Below are experts of layer 5 (counted from 0) of a mixture-of-experts language model. Rows are named router (the router's row for the expert), up (a neuron's input weights, with its number) and show model dimensions 0-127. Each number is 128 + 24 x the weight over its row's rms, rounded and kept within 0 to 255.
After each expert's rows: "mostly gets" lists some tokens that are sent to it at least half of the time. This comes from a sample of Wikipedia text that the model never trained on.

# expert 10
router [153  92 135 110 153 104 168 131 136  95 106 133 178  68 140 104 143 156 149 138 119 123 170 126 154  91 145 129 123 117 123 140 118 133 108 140 104 142 107 116 160 149  94 120 102 112 114 116 163 147 105 123 157  79 141 119 109 114 174  76 127 148 125 117 154 211 138 137 131 116 132 154  94 104 148 153  97 162 127 108 122 112 107 114 160 107 106 159  97 137 132 144  95 191 148 144 109 138 137 114 111 138 116 129 144 138 122 126 124 139 128 160 135 107 120 143  92 120 118 123 136 141 110 147 161 117 134 117]
up0 [125 128 130 131 127  30 131 128 133 118 118 122 131 120 125 106  70 107 143 108  99 159 130 154 132 128 126  99 119 129 130 120  91 128 117 118 128 129 129 129 172 134  69 137 151 129 145 117 125 136 132 118 124 135 132 117 140 142 109  86 129 125  78  94 133 133 121 128 121 120 130 134 135  95 137 125 138 102 143 103 151 127 129 131 136 131 178 136  35 132  85 150  87 125 127 137 129 120 122 164 127 122 140 108 115 137 125 127 128 126  62 246 127 121 129 127 111 104 162 127 106 109 129 178 133 127 130 130]
mostly gets: "); ", ";", "%; ", "* ", "\"; ", "\n "

# expert 54
router [131 112 117  80 174 139 146 120 119 120 154 138 117 120 152 147 145 131 128 109  65 158 145 114 124 126 125 175 132 128 113 118 142 141 128 164 140 164  97  89 164 118  90 101 118  80 125 120 134 134 107 156 151 111 123 115 104 127 150 142 141 145 170  87 119 163 130 144 120 116 100 162 106 129 133 162 103 126 116 121 132 154  90  79 179  92  57 154 146 118 143 146 106 126 130 116 106 134 158  49 137 173 182 111 158 157 135 146  99 123 101 149 128 102 142 119  60 157 117 119 122 118 131 156 147 128  92 117]
up0 [129 128 128 140 123  66 149 131 134 208 127 125 128 129 109 128 117 129 135 126 129 128 128 117 129 120 128 130  96  65 129 128 210 113 130 145 148 127 129 126 149 135 165 123 119 128 134 166 133 140 130 129  98 128 128 128  82 127 128 117 124 133 128 129 137 180 137 130 122 150 127 159 116 129 130 172 105 129  94 144 130 130 126  97 170 127 117 128 124 128 131 128 138 129 132 143 128 126 128 104 128  99 157  96  75 130 128 147 126 128 145  68  95 125 120 133  20 130 127 131 153 128 128 124 151 130 141 127]
mostly gets: "was ", "been ", "became ", "were ", "took ", "has "

# expert 29
router [157 102 133 139 154 117 196 120  69 114 116 120 172  98 155 111 120 179 132 143 128 105 158  88 144  87 134 177  95 139 129 136 109 154  98 147 114 119 103 137 126 123 117 100 113 107 122 110 122 162 108 148 128 103 104 111  91 113 128 128 159 142 150 148 132 159 122 120 125  81 105 149  86 120 153 183  88 152 137 110 127 160 118  96 124 131 110 146 113 111 126 161 115 141 179 142 121 157 117 110 122 111 146 116 130 161 164 169  99 114  77 147 150 109 131 157 100 169  98 118 138 110 113 117 175 126 125 114]
up0 [128 116 107 106 130 138 143 100 176  89 104 121 156 125 180 107 129 129 127 134 128 128 118 128 117  94 128 128  91 130  97 129 141 126 131 197 122 130 143 127 120 121 113 161 126 121 104 158 124 128 127 128 140 127 129 128 143 110 138 128 118 127 129 130 164 126 128 128 129  83 101 127  84 115 137 129 101 181 129 111 119 129 124 137 126 125 124 154 124 131 143 124 128 136 125  19 127 164 128 128 127 132 136 128 107 126  98 132 128 136  95 168 125 132 255 117 127 153 153 111 130 142 139 151 133 124 113 117]
mostly gets: "Museum ", "at ", "At ", "coach", "Institute ", "Center "

# expert 9
router [154  90 169 127 175 132 154 129 117 107 125 135 172  93 144  81 154 170 119 151  95 114 169 105 146  76 155 165 139 138  93 132 116 155 102 131 153 149 134 101 159 140 103 118  83 109 137 138 102 150 112 140 129 136 112 119 122 116 157  96 151 155 100 106 122 167 154 132 137 122 102 148 109 104 154 152 112 144 120 100 155 165  92 103 178 118 109 149 130 120 118 152  92 156 153 155 110 159 116  92 107 165 135 127 137 164 137 173  93  88 101 136 154 121 128 145 101 129  89 116 165 107 109 137 171 107 110 106]
up0 [146  77 142  86 140 157 129  94 103 129 127 131 158 125 138 128 199 186 115 152 132 127 141 126 144  95 144 183 138 130  52 128 116 132 115 136 119 126 105 128 127 128  90 122  80 101 101  89 125 136 127 128 176 123 128  79 142  88 150 134 113 121 140 130 113 126 117 130 132 102  55 136 167 132 196 144  89 142 125 102 158 130 111 120 118  98 122 127  92 125 118 146 126 168 139 125 130 173 128 121 128 154 157 136 120 147 159 156  99 115 163 103 120  84 128 127 120 131 111 142 132 133 130 165 168 127 130 128]
mostly gets: "Man", "family", "family ", "Col", "social ", "children"

# expert 36
router [139 109 173 116 185 131 150 139 118  97 113 133 177  97 146  87 132 152 116 136  85  99 153 110 124  98 163 165 126 114 102 140 133 150 121 144 142 150 124 114 160 148 114 111  72 104 128 120 105 158  94 156 138 101 125 113 132  97 152 101 154 153 102 129 121 141 150 156 152 116  98 167 106 100 166 157 111 132 138  90 149 141 104 114 159 121  97 162 138  97 131 154 106 158 155 150 127 148 131  92 112 140 121 126 128 154 165 150  83  91  91 149 159 112 126 128  92 135 113 105 162 111 109 148 162 105  88 118]
up0 [126 142 157  96 160 133 128 133 120 109 129 125  88 100 110 116 138 128 108 198 127  98 126 132 112  97 130 216 126 115 110 128 180 131 149 114 143 134  94 125 126  91 137 157  95  80 149 181 128 167 128 118 130 115 161 142 132  73 130 127 137 126 188 141 139 132 130 151 125 116 134 137 127 112 127 145 140 123 128 109 130 138 126 115 112 128 108 126 121 124 131 127 118 122 158 134 117 133 120 151  97  92 141 128 123 136 113 127 150 118 120 124 127 136 135 114 121  91 114 146 173 125 119 130 126 114 108  70]
mostly gets: "82", "″", "Hu", "978", "87", "Der"

# expert 56
router [129 111 154 118 171 111 150 121 120 104 130 123 179 112 149  69 124 150 120 123 108 105 148 118 149  97 157 166 141 111 118 126 143 160 113 136 148 145 123 113 152 143  83 103  75  97 158 137 114 161 100 124 125 102 118  75 109  96 145 106 171 163 116 112 115 142 134 145 157 112  91 169 109 113 164 158 115 141 125  95 157 151 106 113 168  97 107 157 113 105 123 151 114 141 157 153  94 139 138  95 103 144 135 120 125 161 145 155  83 106  97 145 149  96 141 141  97 130 108 106 185 131  86 140 183 112 107 106]
up0 [128  95 128 139 144  99 139  90  73 108 208 139 134 118 122 127 136 140 104 129 121 127 128  83 138 127 132 177 120 136 115 152 142 134  97 148 106 111 115 126 100 116 142 124 120 127 115 130  99 128 110 130 128 123  74  90 150 128 128 128 135 123 145 131 134 124 147 117 132 116  97 153 114 145 135 141 130 132 194 142  93 154 117  94 136 100 111 153 130 137 133 138 130 137 132 137 113 142 141 115 125 141 157 140 165 133 196 129 111 129 111 121 132 151 130 130 123 128 122 160 155 164 110 129 135 109 126 118]
mostly gets: "Ph", "long", "three", "Sor", "Char", "Smith"

# expert 44
router [151  92 164 120 171 101 140 139 126 126 137 120 174 113 165  92 132 161 138 139 104 122 154 119 142  91 155 178 145 130  79 136 122 146 126 123 152 161 116 108 166 165  88 110 119 107 141 151 111 150 115 139 127 115 123  99 115 101 153  94 161 166 124 131 117 174 154 141 162  96  82 159 118  90 155 156 113 147 129  96 145 155  93  96 146  96 103 163 125 116 135 151 117 156 139 157 100 147 142 120 107 152 135 123 156 151 144 143 113  62  97 127 122 105 126 154  84 124  95 128 155 102 100 160 154  99  94 126]
up0 [126  72 124 123 134 158 129 117 128 138 140 129 139  72 132  70 203 141 121 155 128 126 166 118 163 122 168 120 138 127 128  82 138 161 145 132 125 125 134  77 192 132  84 125 106 106 128 137 124 135 104 134 128 109 136 126 133  76 159 115 175 130 131 150 112 146 148 149 141  91 130 128 128 135 151 128 133 177 128  89 157 151 101  73 139 119 136 125 105 125 216 169  83 154 130 119 145 127 115 128 111 130 118  97 106 127 127 128  89 146 124 115 135 128 136 159 120 147 120 119 131 126 120 128 159 109 118 128]
mostly gets: "Anthony ", "Cur", "Ac", "Andy ", "Synonyms", "Star"

# expert 5
router [143 113 103 145 129 138 126  85 124  99 136 121 147 135 166 103 171 132 124 144  88 148 129 121 146 137 164 130  98 128  68 117 138 154  96 116 124 136  84  79 163 144 125 101 118 105 101  96 170 167  97 166 130 110 123 105 126 100 131 134 133 138 149 122 111 151 152 126 145 122 101 126 134 107 140 144  83 147 167  91 161 158 114 127 153 113 130 127  92 145 136 147 129 129 152 159  86 176 140 104  78 119 133 113 147 138 189 125 124 123 140 148 120 104 147 143 113 143 115 124 123 154 116 146 141 105 112 110]
up0 [107 128 128 121 129 126 157  57 135  57 121 148 130 124 129 129 159 144 129 111  80 175 128 113 116 127 162 128 128 125 129 120 116 126 127 156 117 165 138 138 120 173 124 114 128 123 128 112 160 121 148 129 140  98 120 126 130 139 128 126 123 174  88 128 135 129 162 127 172 136 128 130  93 138 131 127 115 141 129 135 112 131 127 118 131 119 101 129 128 125 132 153 102 131 128 181 130 114  71 131 127 136 148 128 192  87 147 125 126 134 126 133 117 136 116 166 145 104 129 100 140 114  73 191 136 128 130 129]
mostly gets: "family ", "for ", "national ", "Personal ", "List ", "Men"

# expert 12
router [155 105 136  91 129 124 143 123  87 121 111 114 150  85 191 152 162 171 135 143 116 131 145 101 145 133 134 122 138 117 148 109 112 158 123 112 123 191 102 118 130 117 136 151  87 141 115 120 156 139  95 161 135  63  91  90 129  75 141 139 154 178  82 116 121 143 132 147 121 112 112 142 112 122 147 167  62 171 130 121 154 163 127  72 140 117 102 153 105 100 129 162 105 134 142 116 119 162 132  90 103 142 138 103 133 159 166 176 113 131 126 148 149 115 164 173 104 108 128 115 128 168 136 150 152  97 123 119]
up0 [138 129 136 124 128 216 182  99  70 129 130 129 126 128 133 127 159 130 128 131 129 123 143  45 128 129 128 126 134 149 105 124 128 128 127 129 203 123 133 155 131 132 128 130  93 128 156 119 105 131 128 129 131 140 142 131  73 129 111 127 127 170 128 103  95 141 128 131 128 138 105 129 125 126 125 193 129 112 132 126 152 163 127 127 186 129 126 128 159 127 141 128 128 133 122 110 118 118 105 134 174 125 130 119 123 121 133 126 115 148 115 126 110 126 127  90 129 137 130  47 130 124 128 121 127 123 131 133]
mostly gets: "from ", "with ", "by ", "into ", "under ", "until "

# expert 0
router [145 109 148 121 168 119 139 143 122  98 111 131 170  96 147  65 137 140 120 136 109 104 140 110 141  88 163 161 145 122 102 145 139 165 116 120 135 152 109 121 160 141 110 121  94  87 132 115 119 155 121 141 128  90 121  98 113  96 143 114 155 166 112 115 103 141 153 150 167  96 119 155 124  92 162 145  93 146 126 105 141 156 107  95 160  97 105 168  95 118 123 158 117 154 170 146  99 152 152  92 102 140 141 137 136 138 153 147 102  75  88 122 143 110 145 165 114 141 104 123 183 116 103 146 150  85  88 109]
up0 [127 125 188 120 161 128 107 126 140 174 130 132  99 128 123 136 136 134 142 139  76 136 132 116  99 125 129 141 129 159 129 165 137 142 106 131 118 133 141 123 145 128 127 130 107 130 127  71 132 120 124 162 129 128 112  78  99 125 187  78 162 196  77 131 100 121 143 135 116 133  97 145 116 143 127 128  91 135 128 120 144 126 140 116 140  90 137 155 139 112 127 159 126 126 139 152  88 219 129 118 118 161 115  61 128 130 140 134 125  78 131 135 194  84 127 140 130 111  89 129 157  53 135 111 132  70  87 126]
mostly gets: "West", "Mah", "country", "South ", "Far", "Road"

# expert 37
router [141 100 161 113 155 125 153 131 123  84 115 142 176  91 137  97 123 141 121 138  86  88 156  95 145 112 145 170 135 106 114 126 137 138 104 152 155 142 129 114 160 134  99 115  83  77 139 146  90 148  95 162 140  99 121  97 130 106 157  93 157 144 119 124 113 163 158 133 161  83  91 145 129  99 151 155 123 136 129  84 144 158 102 110 188 120 104 148 150 105 123 163  99 148 142 154  99 159 142 103 109 141 139 115 113 153 150 154  94  88  94 133 142  91 143 157 107 147  84 111 176 115  85 153 169  87 102 108]
up0 [127 136 120 107 136  79 134 114 117 125 150  90 109 112 128 143 158 150 126 135 126 133 139 132 128 105 167 166 144 102 112 122 120 138 170 109  53 128 126 118 168 141  97 102 132 126 201 146 146 106 117 157 121 124  85  98 131 120 129 126 117 159 128 109 117 128 123 173  97 121 129 127 128 111  78 157 100 127 181 105 201 128 133  51 137  93 113 130  94 130 150 142  94 131 144  71 135 204 125 110 103 113 133 127 127 125 129 172 119  68 112 129 156 117 113 150 127 157 120 114 104 129 131 116 119 128 101 160]
mostly gets: "NX", "Hill", "AN", "Japanese", "bon", "Ari"

# expert 39
router [153  95 157 120 179 130 143 145 122  98 125 137 182  97 161  92 133 153 112 153 106 112 151 106 151  90 164 172 132 122 117 134 136 140 125 151 146 138 111 113 153 154  95  98 100  87 137 130 103 151 115 165 143  97 120  79 129 109 145  98 142 157 121 141 102 169 159 154 154 119  93 149 115  94 180 136 112 144 118  83 151 146 134 105 181 109  94 158 138 117 123 149 117 151 150 146 120 164 127 104 113 155 147 139 133 146 134 167 111  79 103 140 147 107 130 142 101 157  95 127 164 143  76 146 171 118  95 100]
up0 [132 129 133 129 129 130 169 119 116 105  56 137 129 123 132 136 115 162 159 113  89 168 133 111 116 126 131  89 114 147  93 123 123 128 154 133 128 133 119 100 139 155 112 149 109 127 123 131 151 117 109 162 134 121 126 113 158 124 158 127 117 194  84 109 125 129 135 136 133 128 131 130 134 103 172 144  51 133 126 104 151 148 115  90 154 108 118 153  84 128 138 142  12 194 143 115 122 166 128  89 108 158 168 103 138 128 100 132  97 129 152 132 129  93 127 128 119 126 133 134 125 161 114 155 154 115 117 132]
mostly gets: "Di", "Gold ", "Cam", "Ser", "Sab", "Tri"

# expert 55
router [129 102 177 123 149 144 159 129 116  95 114 129 171  96 153  89 151 155 127 146 116  99 158 105 132  96 143 153 139 113 100 146 129 158 122 139 149 143 133 120 162 130  90 104 102  89 134 140 121 160 115 137 128 115 119  93 123 107 143 110 148 145  92 125 114 150 161 158 164  97 106 168 128  91 155 169 116 153 129  84 149 153  97 108 149 101  81 176 138 102 119 148  99 139 148 145  99 141 145 113 109 143 134 125 143 162 143 159 109  76  90 132 140 110 138 138 105 135  95 100 168 114  90 157 166 108  79 132]
up0 [118 134 147 121 127 141 135 113 149 131 112 133 127  94 165  95 169 164 100  77 119 122 130 127 141  96 119 175 117 147  96 110 167 160 126 178 143 129  99 102 127 130 120 129  76 138 163 133 130 155 118 149 133  92 128 153 115 123 125 134 148 125  60 114 132 128 126 118 202  91  87 164 121 144 128 124 134 129 157 132 167 151 130  84 180 124  92 162 128  55 106 130 124 127 121 134 114 110 147 102 134 129 129 142 149 157 170 146 134 112 128 144  98 117 172 132 124 126 115 117 140 128 143 198 172 118 124 134]
mostly gets: "Bar", "Re", "Le", "Ad", "Ser", "Sh"

# expert 15
router [165  87 180 118 164 132 155 142 114 103 130 129 167  88 155  80 134 157 118 137  93  93 146 125 151  84 142 191 147 127  85 134 132 167 104 141 149 141 134  96 160 139 108 125  80 110 142 137 124 140 105 133 123 102 117 111 132 115 141  97 148 146  95 137 102 164 147 144 153 106  89 161 118  88 166 147 104 155 110  95 137 130 104 113 162 103  92 163 137 118 125 160 117 154 147 150 102 147 147 119 106 133 145 129 129 149 133 160 105 107  97 136 138 106 147 164 113 144 109 122 165 119  97 150 177 110  98 114]
up0 [127  92 128 120 126 139 129 122 123  95 122 117 157 128 126 126 131 168 130 127 126 127 148 100 115 122 133 167 141 130  72 124 173 137 114 137 158 126  76 123 150 134 128 131 125 100 172 128 168 156  72 140 116 125 134 127 136 108 162 129 166 156 152  78 130 140 135 132 144 103 122 173 113 129 134 125 120 131  68 128 128 143 111  91 166 129 129 142 128 103 129 149 122 159 132 187 130 175 129 110 133 120 125  56 207 148 124 140 130 130  63 143 131  82 136 166 136 146 122 115 125 114 128 126 143 138 123  98]
mostly gets: "Man", "Tar", "Char", "E", "Tom ", "Ar"

# expert 30
router [ 87 123 138 101 132 107 149 116 132 118  96 101 139 104 144 130 139 142 111 195 111 112 164  81 136 120 140 135 165 148 118 142 130 130 114 137 124 161 114  86 148  90 129 111  99 103 105 132 119 125  79 146 155 108 107 110 106 111 149 128 133 160 103 117  88 132 156 168 133 102 101 138  94 109 150 154 126 142 136 116 123 139  90 116 132 125 113 140 129  91 146 120 121 161 172  93 114 169 141 131 123 152 140  85 142 145 152 154  98 131 130 156 156 119 180 140 113 131 134 125 147 106 117 137 133  77  60  93]
up0 [133 128 127 152 138 128 135 113 109 129 172 135 158 130 127 128 125 128 128  20 125 128 127  81 119 101 128 129 128 124 128 120 215 140 135 132 106 127 139 144  98 144 116 158 147 124 129 130 167 139 178 166 115 128 129 128 186 151 128 122 123 128 149 128 176 129 119 126 177 105 167 139 129 131 125  93 124 104 125 164 127 130 100 124  87 137 138 126 126 126 128 128 130 129 115 129 131 127 114 128 137 136 131 133 205 127 179 127 131 115 145 111 165 133  82 108 126 131 126 127 128 132 137 166 136 147 126  70]
mostly gets: "released ", "began ", "took ", "announced ", "worked ", "joined "

# expert 28
router [155 111 151 107 144 126 175 146 138 111 120 133 165 106 141  84 140 150 125 146 100  97 151  96 136 108 166 161 151 110 112 133 133 156 118 137 127 129 126 111 164 136  91 115  85 109 138 147 113 148 116 150 124 113 126  95 104  95 144 107 154 152 105 130  95 168 135 161 159 121 113 158 116  82 156 157 120 134 117  94 155 179 110  93 164  99  85 181 124 120 129 153 120 166 144 140 116 144 154  89 132 150 131 139 127 146 154 162  81  99 104 141 152 113 140 146  98 146  99 117 167 110  95 152 156 103 105 120]
up0 [141 127 130 116 131 139 126  79 113 115 132 139 118  77 189 100 127 153 127 142  63 120 128 123 134 129 129 165 134 148  89  86 107 152 151 158 162 174 113 127 145  59 105 125  85 135 120  90 129 128 127 120 129 117 107 125 115 108 128 133 162 175 146 122  87 178 167 124  92 140  97 137 113 117 129 120 157 152 127 109 125 130 129 103 143 111 106 144 115 131 154 128 129 128 128 114 105 153 127 128  83 150 187 111 177 135 129 144 110 128 115 126 133  65 126 129 103 141 119  92 163 117 146 128 129 129 117 128]
mostly gets: "N", "197", "Sa", "li ", "198", "ini"

# expert 50
router [160 107 147 111 151 108 160 129  92  94 129 136 122 114 149  72 133 151 122 150 107 133 153 133 156 104 167 171 120 139 115 165 149 157 134 175 156 154 116 112 130 164 116 101  98  85 123 142 121 162 109 129 117  93 107  97 151 122 138 109 158 163 132 128 118 144 148 146 128 108 107 156 102  88 145 154 105 153 116 101 140 159  96 100 140 104  99 163 113 111 151 144 117 146 144 149  76 133 160  99 109 145 136 146 139 173 145 142 104  56 113 110 146 124 139 155 117 123 122 134 175 102 107 131 145  96 104 112]
up0 [130 102 147 101 140 105 129 115 132  90  89  93 141 123 155 128 132 125 136 182 127 122 144 116 129  81 143 124 149 106 108 135 118 149 128 156 159 117 127 113 122 114 107 132  93  99 115 132 133 147 112 176 117  78 124 105 114  80 149 135 129 138 128 116 138 161 138 140 154  90  85 155 133 128 138 138  49 124 108 115 147 128 127 128 150 145 134 129 134 106 129 128 129 161 138 116 117 162 124  93 101 166 123 114  92 128 151 125 120 130 111 131 126 120 145 128  92 119  86  91 148 123 126 105 180 110  99  87]
mostly gets: "been ", "was ", "be ", "become ", "are ", "were "

# expert 51
router [140  98 162 103 166 121 168 117 104  91 123 126 167 113 129  69 131 156 131 150  98  91 143 112 141  92 148 173 116 104 103 141 136 156 117 151 129 140 117 112 157 130 111 115  79  97 136 134 110 139  99 131 124 119 125  90 129 109 138  84 161 140 121 129 107 139 149 158 155  84 112 143 128  91 154 144 127 133 144  77 156 153  89 106 173 117  94 168 130 108 135 159 118 129 149 162 111 159 140 101  92 153 138 128 133 142 152 154  97  85  91 127 140 120 147 157 102 148  89  94 153 111  87 128 177  98 104 103]
up0 [132 119 134  88 170 128 130 130 128 109 118  93 131  98 127 126 139 149 158 135 126 162 131 151 127 128 158 148  89 119 127 122 123 132 112  95  69 138  72  42 129 149 134 110 125 117 130 147 141 155 124 158 129 125  80 130  65 126 131 125 146 150 127 145 125 131 141 152 178 128  85 127 116 118 129 154 114 144 132 135 138 137  88 139  98 121 129 134 177 146 132 135 107 129 144 137 138 133 165 114 128 130 118 132 137 153 118 166 112 132 107 141 155 128 126 101  98 166  72 133 184 123 122 129 131 124 106 106]
mostly gets: "An", "All", "All ", "Par", "all", "Western "

# expert 60
router [143 107 168 116 177 132 163 113 110  82 138 137 168 104 154  78 127 147 129 137 113  74 136 108 140 100 161 156 137  99  83 132 150 142  94 147 143 142 108 117 158 136  90 130  95 105 129 150 103 169  90 136 136 107 129  90 115 108 145  95 159 152 106 150 104 157 150 125 153 100 115 150 140  98 155 163  97 146 125  81 136 167 107 109 143 100  87 159 108 109 136 156 110 167 144 145 107 141 139  93  69 149 134 110 141 128 146 156  91  69 113 171 152 103 140 142  99 127 100 118 154 100 108 144 172 109 108 104]
up0 [169  48 172 126 140 136 180 129 118 128 105 114 147  44 158 125 126 131 133 182 101 128 131 123 173 122 154 128 126 133  89 106 121 136 123 133 167 141 121 123 137 137 127 131 101 123 104 143 128 173 114 166 140  93 129  97 118 110 122 147 127 144 113 143 115 146 138 141 114 130  90 174 113 122 185 171 132 126 141 110 117 134  93 117 132 117 112 157 135  91 131 123 121 139 132 129 131 134 183 104 131 133 149 116 131 130 146 135 115 125  83 124 141 103 129 153 114 126  98 120 127 194 127 122 142  86 100 128]
mostly gets: "ARG ", "IND ", "′", "', ", "Indian ", "Tom"

# expert 34
router [134  98 187 120 185 125 150 132 109 114 121 132 169  88 148  70 149 175 125 138  92 131 141  95 169 105 154 160 145 129 115 146 116 142 111 143 154 136 110 105 144 163  98 111  77  95 114 130 116 169 109 144 138  99 112 104 120  98 142 106 161 143 111 129 109 147 153 136 152 106 125 165 140 112 152 158  88 128 142  79 131 145  94  95 157 119 106 158 143 119 135 174 103 133 137 144  98 135 139  89 101 143 142 131 144 171 151 152 132  93  85 132 149 108 156 163 103 138  76 115 176 113  83 173 160 104  95 112]
up0 [131 104 135 130 125  74 178 147 119 136 123 127 154  61 142 129 129 127 126 138 151 147 160 137 123 128 154 153 131 133 103 112 148 131 172  96 137 173 128 124 111  81 119 109 128 126 124  94 128 225 125 135 130 129 147  74  92 123 125 136 127 125 194 146 126 117 128 133 129 114 128 125 110 108 150 129 120 128 104 126 174 136 110 100 124 124 138 136 145 123 171 168 129 154 126 124 101 133 140 128  23 142 133 126 154 135 131 129 130 117 117 127 144 123 123 100  68 126 126  56 134 129 128 134 135 130 117 137]
mostly gets: "Ser", "Pre", "Ari", "Su", "Jar", "Mag"

# expert 45
router [128 112 164 145 163 166 128 113 110  93 120 152 157 108 164  98 148 139 157 149 103 136 151  84 128  96 159 144 116 140  96 139 145 122  97 148 157 148 156 115 169 109 133 114  85 115 120 119 169 137 110 145 118 102 104 123 105 111 149 111 136 143 110 126 116 171 125 166 157 147 137 153 128 119 146 154 123 125 153 101 128 161 115 103 122 130  85 152  96 108 120 141  88 151 143 141  65 141 165 108  90 138 157 118 156 155 119 130  79  95 102 135 142 111 145 176 135 131 106 107 173 110  88 155 181  89 112 102]
up0 [180 130 114 153 154 127 131 131 128 120 183 173 131  86 169 122 127 127 104 190 142 177 124 128 125  54 185 151 115 122 116 166  68 120 124 128 121 114  89 127 128 109 126 124 133 121 140 124 124 129 130 155 135 127 137 104 156 122 128 131 120 128 127 100 130  95 139 115 155 107 116 118 137 125 133 146 113 109 109 125 127 138 109 116 123  92 118 152 126 127 146 156 128 149 168 155 109 158 117 141 123 132 160 131 117 125 135 159 114 134  80 139 152 134 126 130 129 123  81 134 118 110 129 127 167 132  37 126]
mostly gets: "Title ", "tion", "Succeeded ", "title ", "Court ", "Act "

# expert 14
router [119 106 126 117 114 133 161 103 156 122 163 112 153 127 159 133 156 148 130 129 121 111 145 140 113 126 137 139 151  81 106 121 171 112 105 140  99 173 115 108 137 101 128 122 118 128 141 123 112 150  97 149 142 115 120 133 128  94 151 122 140 165  82 131 113 169 130 156 178 112 114 180 135 131 141 155 101 138 139 132 142 169 132 101 156  90  70 149 117 119 154 167 115 136 150 145 136 127 118  80  92 154 142 118 131 165 172 138 117 124 100 130 132 116 160 194 134 128  96  97 143 150 114 128 138 110 124  59]
up0 [123 128 131 174 129 121 130 131 126 144 128 128 172 129 115 124 129  41  92 148 128 129 140 119 165 126 128 134 120 130 133 138 143 134 137 125 130 151 180  87 110  66 126 132 131 128 124 199 175 129 104 140  94 144 126 132 122 136 128 128 126 119 124 139 136 121 120 164 231 112 128 129 128 111 118 167 110 117 143 135  82 125 129 137 114  70 132 130 122 132 119 126 129 100 149  86 127 123 117 167 116 100 128 132 116 126 134 128 127 139 120 109 199 128 130 148 127  82 129  90 128 111 173 123 128 136  92  50]
mostly gets: "near ", "km ", "north ", "south ", "along ", "Route "

# expert 13
router [114 120 132 125 146 139 146  80 118 108 150  96 154 114 138 128 162 166  77 181 121 112 160 128 148  90 152 122 132  98 130 123 115 152 141 120 118 117 105 144 121 141 109 122 122  84 118 116 117 127 127 148 122  99 104  91 132 113 124  82 143 132 133 117 117 142 154 120 148 145 127 153 148 128 174 141  98 135 152 121 151 139 106 117 135  81 114 145 110 132 182 161  93 140 143 105  94 136 113 111 123 125 152  93 114 133 134 137 106  96  80 139 147 115 135 103  91 140  94 121 161 102 119 136 183 106 118 127]
up0 [152 130 118 132 125 108 128 173 156 108 125  93 124 129 129 123 129 144 125 113 128 131 152 196 134 127 128 127 130  82 108 121 136 126 103 129  89 131 124 112 128 128 138 118 128 121 128 128 139 132 128 187 124 127 131 164 127 126 145 143 129 118 123 123 152 113 129 127 213 136 127 127 145 128 145 129 128 118 128 124 143 129 129 135 119 106 122 131 206 117 129 149 171 123 128  96 130 124 151  77 130 129 126 100 136 118 142 113  95 142 128 140 195 128 126 149 131 125 127 168 176 151 122 157  90 130  99 126]
mostly gets: "team ", "League ", "football ", "Cup ", "game ", "season"

# expert 42
router [161  96 161 126 160 114 160 149 119  93 115 143 166  90 154  87 138 138 115 142  95 127 137 109 137  91 149 158 139 109  92 156 141 150 106 130 134 166 120 108 147 150 108 114  80  88 139 125 104 150 117 149 141 116 130 110 113 103 144  97 146 141 103 134 103 151 134 144 145  80 103 169 121  98 143 165 100 134 148  98 154 150 103 107 166 108 102 176 123 120 135 144 110 130 152 139 109 132 135  93  84 140 146 118 125 165 129 151  95  82 101 140 138 103 135 136 100 135  94 114 179 111  92 140 171 100  94 115]
up0 [177 125 142 135 135 140 127 115 129 108 134 142 131 129 138 148 181 131 179 143  73  93 121 152 124 127 128 207 126 144 128 185 134 119 102 122 156 158  83 104 115 126  81 129 126 130 134 133 128 137 113 148 153 125 126 134  67 126 107 133 125 127 130 110 109 127 162 162 100 100 109 120 129 131 129 137 123 132 167 131 150 154 121 108 118 125 137 124 105 127 200 120 144 122 127 126  56 128 179 109 144 135 196  87 142 132 129 123 148 125 129  97 116 127 119 140 125  98 117  96 155 117 149 141 154 137 118 128]
mostly gets: "Bar", "Sc", "st", "Dec", "Jan", "Law"

# expert 43
router [137 109 165 115 148  92 153 132 126  94 133 136 173  93 153  70 129 147 116 144 115  89 125 106 164 116 163 163 121 110 109 149 133 170 124 161 139 140 104 107 160 145  94 118 102  94 128 124  91 166 109 140 127 126 122  81 135  95 156  90 160 156 115 127 115 166 162 140 164 104 102 176 115 105 152 146 109 165 119  75 151 138 112  90 154 114  96 151 125  91 123 157  96 152 150 153 102 129 137 109 107 141 127 129 137 152 125 152  98  81  97 140 139 101 144 166 105 123 101 107 154 114 103 141 174 104  95 103]
up0 [122 104 155 117 157 109 155 121  92 105 112 112 131  75 131 114 128 161 127 182  78 144 152 105 124 125 158 143 142 111 104 135 151 152 124 112 147 181 134 105 186  80  92 107  94 112 119 122 136 131  76 129 128 106  91 128  91  88 123 129 145 150 118 123 123 143 149 140 147 144 128 217 132 116 155 159 130 133 128 128 109 157  94 119 164 129  76 148 119 129 122 169 130 127 172 129  59 135 129  77 100 134 153 127 136 153 148 129 117  98 129 128 127 127 156 114 128 134 116 139 136 160 134 181 126 124 115  98]
mostly gets: "Saint ", "Stephen ", "San ", "21 ", "18 ", "Italy "